Weights of a small mixture-of-experts language model, trained from scratch on English Wikipedia: 32 experts in each of 13 layers, 4078 steps.
Below are experts of layer 4 (counted from 0) of a mixture-of-experts language model. Rows are named router (the router's row for the expert), gate (a neuron's input weights, with its number), up (a neuron's input weights, with its number) and show model dimensions 0-191. Each number is 128 + 32 x the weight over its row's rms, rounded and kept within 0 to 255.
Before each expert's rows: a language model's description of what the expert responds to. This comes from a sample of Wikipedia text that the model never trained on.

# expert 8
It responds to: Nouns for places, land and administration in geography articles, such as km, province, city, airport, apartments, plus table pipes and commas.
router [183  98  48  66 132 105 141 145  53 125 106 147  83  66 124 101 134  80 137 198 179 108 122 128 100 148 146 105 115 156 140 101  82 153 177 103 120 136  99 170 156 139 152 182 118 130 137 115 128  56 126 125 100 119 144 205  94  68 126 134 108 209 123  85  45  95 116 117 130 110 107 109 146 113 160 109 144  83  64 147  94 146 154 121 178 121 132 135 100 109  93 122 132  94 102 122 183 115 149 145 134  96 109 132 185 172 161 151 149 105 132  93 200 165 104 154 104 104 138 126 130 143 137  75 163 136 112 130 127 102 168 137  80 100 171 112 101 114 113 137 108 141  68 117 134 121  76 141 103 107 148 144 187 142  85 130 151 132  67 154 173  88 104  84  99 207 110 167 152 117 114 145 124 174 140  77 156 166 118 123 116 110 176 157 128 140 112 155 117 125 141 183]
gate4 [115 113 157 132 193 107 112 130 123  72  94 111 140 139 147 117 137 130 166  78 173  98 156 111  92 178 131 127 147 172  91 133 155 134  98 110 120 112 137 132 142 131 136 107 140  95 117 138 120 120 129 147 120 132  96 101 144 155 139 208 180 146 122 106  99 111 102 165 189 122 116 191  34  72 147  90  94  99  52  82  98 124 101 113 127 139 123 126 118  95 118 131 177  85 123 131 136  76 164 161 123  71 123  98 158 143 136 116 161  93 131 142 167 214  73 117 167 122 124 150  88  89 144 130 189  47  96 186 140 116 130  72 153 137 170 127 103 161 116 150 147 110 162 138 121 172  98 134  79 117  93 102 143 126 130 183  71 139 133 153 122  74 112 107  85 150 168  72  91  90 116 164 118  99 180 118 152 168 142 176 102  84  82  81 168 179 112 122  88 116 179 144]
up4 [129 122 124 187 172  85  73  65 155 100 150 134 134 152 126 171 131 136 135  83 160 133 108 107 111 134 146 160 203 145  69 141 176 155 113 139 122 178 176 136 101 114 151 110 187 124 108 122 104 138 115 140 125 168 132 148 118  87 150 136 152 114 193  99  79 102 139  99 112 134 135 146  89  74 159 156 114 178  61  41 165 146 131 155 163 127 182 142 153 156 114 139 173 140 160 126 194 129 117 126 136  62 157 159 136 163 159 120 127 107 148 151 126 134 127 186 160 123 148 166 103 119 125 120 116 195 128 169 144 123 111  87  96 121  84 139 123 163  97  99 121 162 143 128 137 151  87  91 131 100  56 113 174 152 108 155 117 156 116  70 114  46 212 124  24 141 137  78  81 135 116 151 126 153 103  80 155 128 122 102 101  95 150 105  72 154  83 133 114 129 121 131]
gate5 [190 148  66 133 203 110 105 123  54 158 122 147  98 121 106 155 111 125  52 118 171 155 146  87 142 134 103 122 158  83 165 135 109 107 158 113 152 132 143  96 171 119 140 152 128  76 111 125 109  66 162 115 132 129  91 198 127  84 144  98 118 115 121 116 100  93 125 135 189 114 135 139 162 165 110 101  40 138 108 155 120 161 164 138 130 137 173 151 174 149  97 103 178 135 163 133 196 141 107 124 141 150 145 124 155 120 120 104  75 171 112 124 158 132 130 144  71 118 127  94 106 184 161  97 164 112 110 124 112 105 221 141  81 104 123 140  81 102 151  56  94 116 152 107 153  64 146  94 112  85 170 106 114 116 115 114 157 131 174  94 133 129 139  99 150 169 113  92 105 159 122 140 170 135 172 141 207 136 116 117 140  85 141 176 181 134  90  51 147 159 130 185]
up5 [170  76  81 148 141 117  60 118 125 121 155 136 136 112 127 153 125 137  93 122 120 131 163  91 121 128 161  84 160 148  97 141 130  93 139 150 130 118 150  82 144  54  99  75 168  60 118 166 146 128  88  77 123 146  71 171 133  34 137 125 178 109  58  85  93  70 113 160 100 119 151 163 162 133 142 124 179 144 120 104  82  96 117 127 148 112 188 149 156 128 142 104 134  65 131 145 129 112 152 171  86 119 145  94 159 122 105 121  63 137  67 132  91 132 146 144 122 131 165 140 115 180 171 115 154  79 181 171 156 117 137 136 158 139 107  76 113  42 105  96 116 135  61 120 134 104 135 129 119 122 172 109 105  82 179 100  89  71 146 106 121 118 144 123 140 186 157 100  90 100 111 133 169 133 144  88 151 169 118 107  89 172 131 109 152 100 101 153 118  96 153 216]
gate6 [109 141 112 127 105 148 157 191 136  63 134 126 146 153 131 144 127 125 170 191 174  58 124 121 122 101 110 117 161 147 110 138 101 112 111 129  60 120  73 172  84 152 127 168 115 110 136 143 124 142 137 141 148 166 145 155  86 143 162 124 125 156 126 167 130 123 130 153 187 141 177 102 116  69  83 154 137 205 141  93  90 109  63 170 176 117 114 136  78  97 136  95 107 104  68 108 174 114 157 173 193  79  82 163  96 138 118 142 157 131 133 146 133 104 109 130  82 148 138 123 139 124 138 127 128 121 181 111 144 154  82 102  98 150 173 121 184 143 164 108 164 168  88 126 144 161 127 126  98 143 120 138 173 163 149 108 115 126 112 175 134 137  87 135 131 150  67  89 170  90 175 155 148 113  38 114 119 148  92 174 127 142 240 174 146 149 100 185 167 188 100 134]
up6 [108 105 196 173 155 120 143 124 167 182 110  87 116 165 104 117 128 137 110  63 124 117 158 110 147 126 106 107 125  98  98  96 139  92 164  58 160 121 119  79 132 154 102  75 125 123 124  72 122 149 108 154  91  89 142 131 165 110  80 143 178 118 118 120 130 126 103 115 106 126 103 174 138 169 144 113 155 103 144  88 206 163 123 105 152 144  90 126 168 176  94 157 140 101 199 124 115 123 101 120 100 220 148 102 127 126 133 123  95 129 123 159 142 119 159  67 162 133  80 136 109 139 164 103 109  87 101 164 224 155 154 130 139 155 125 213  75  96 113  84 115 143 162 155  80 118 131  98  84 167 201 163 109  68 131 160  95 146  95  79 134 128 133 126 114 103 167 118 137 137 125 121 130  66 176 153 133  94 131 160 159 180  61 103 115 127 150  63  99 102 173 124]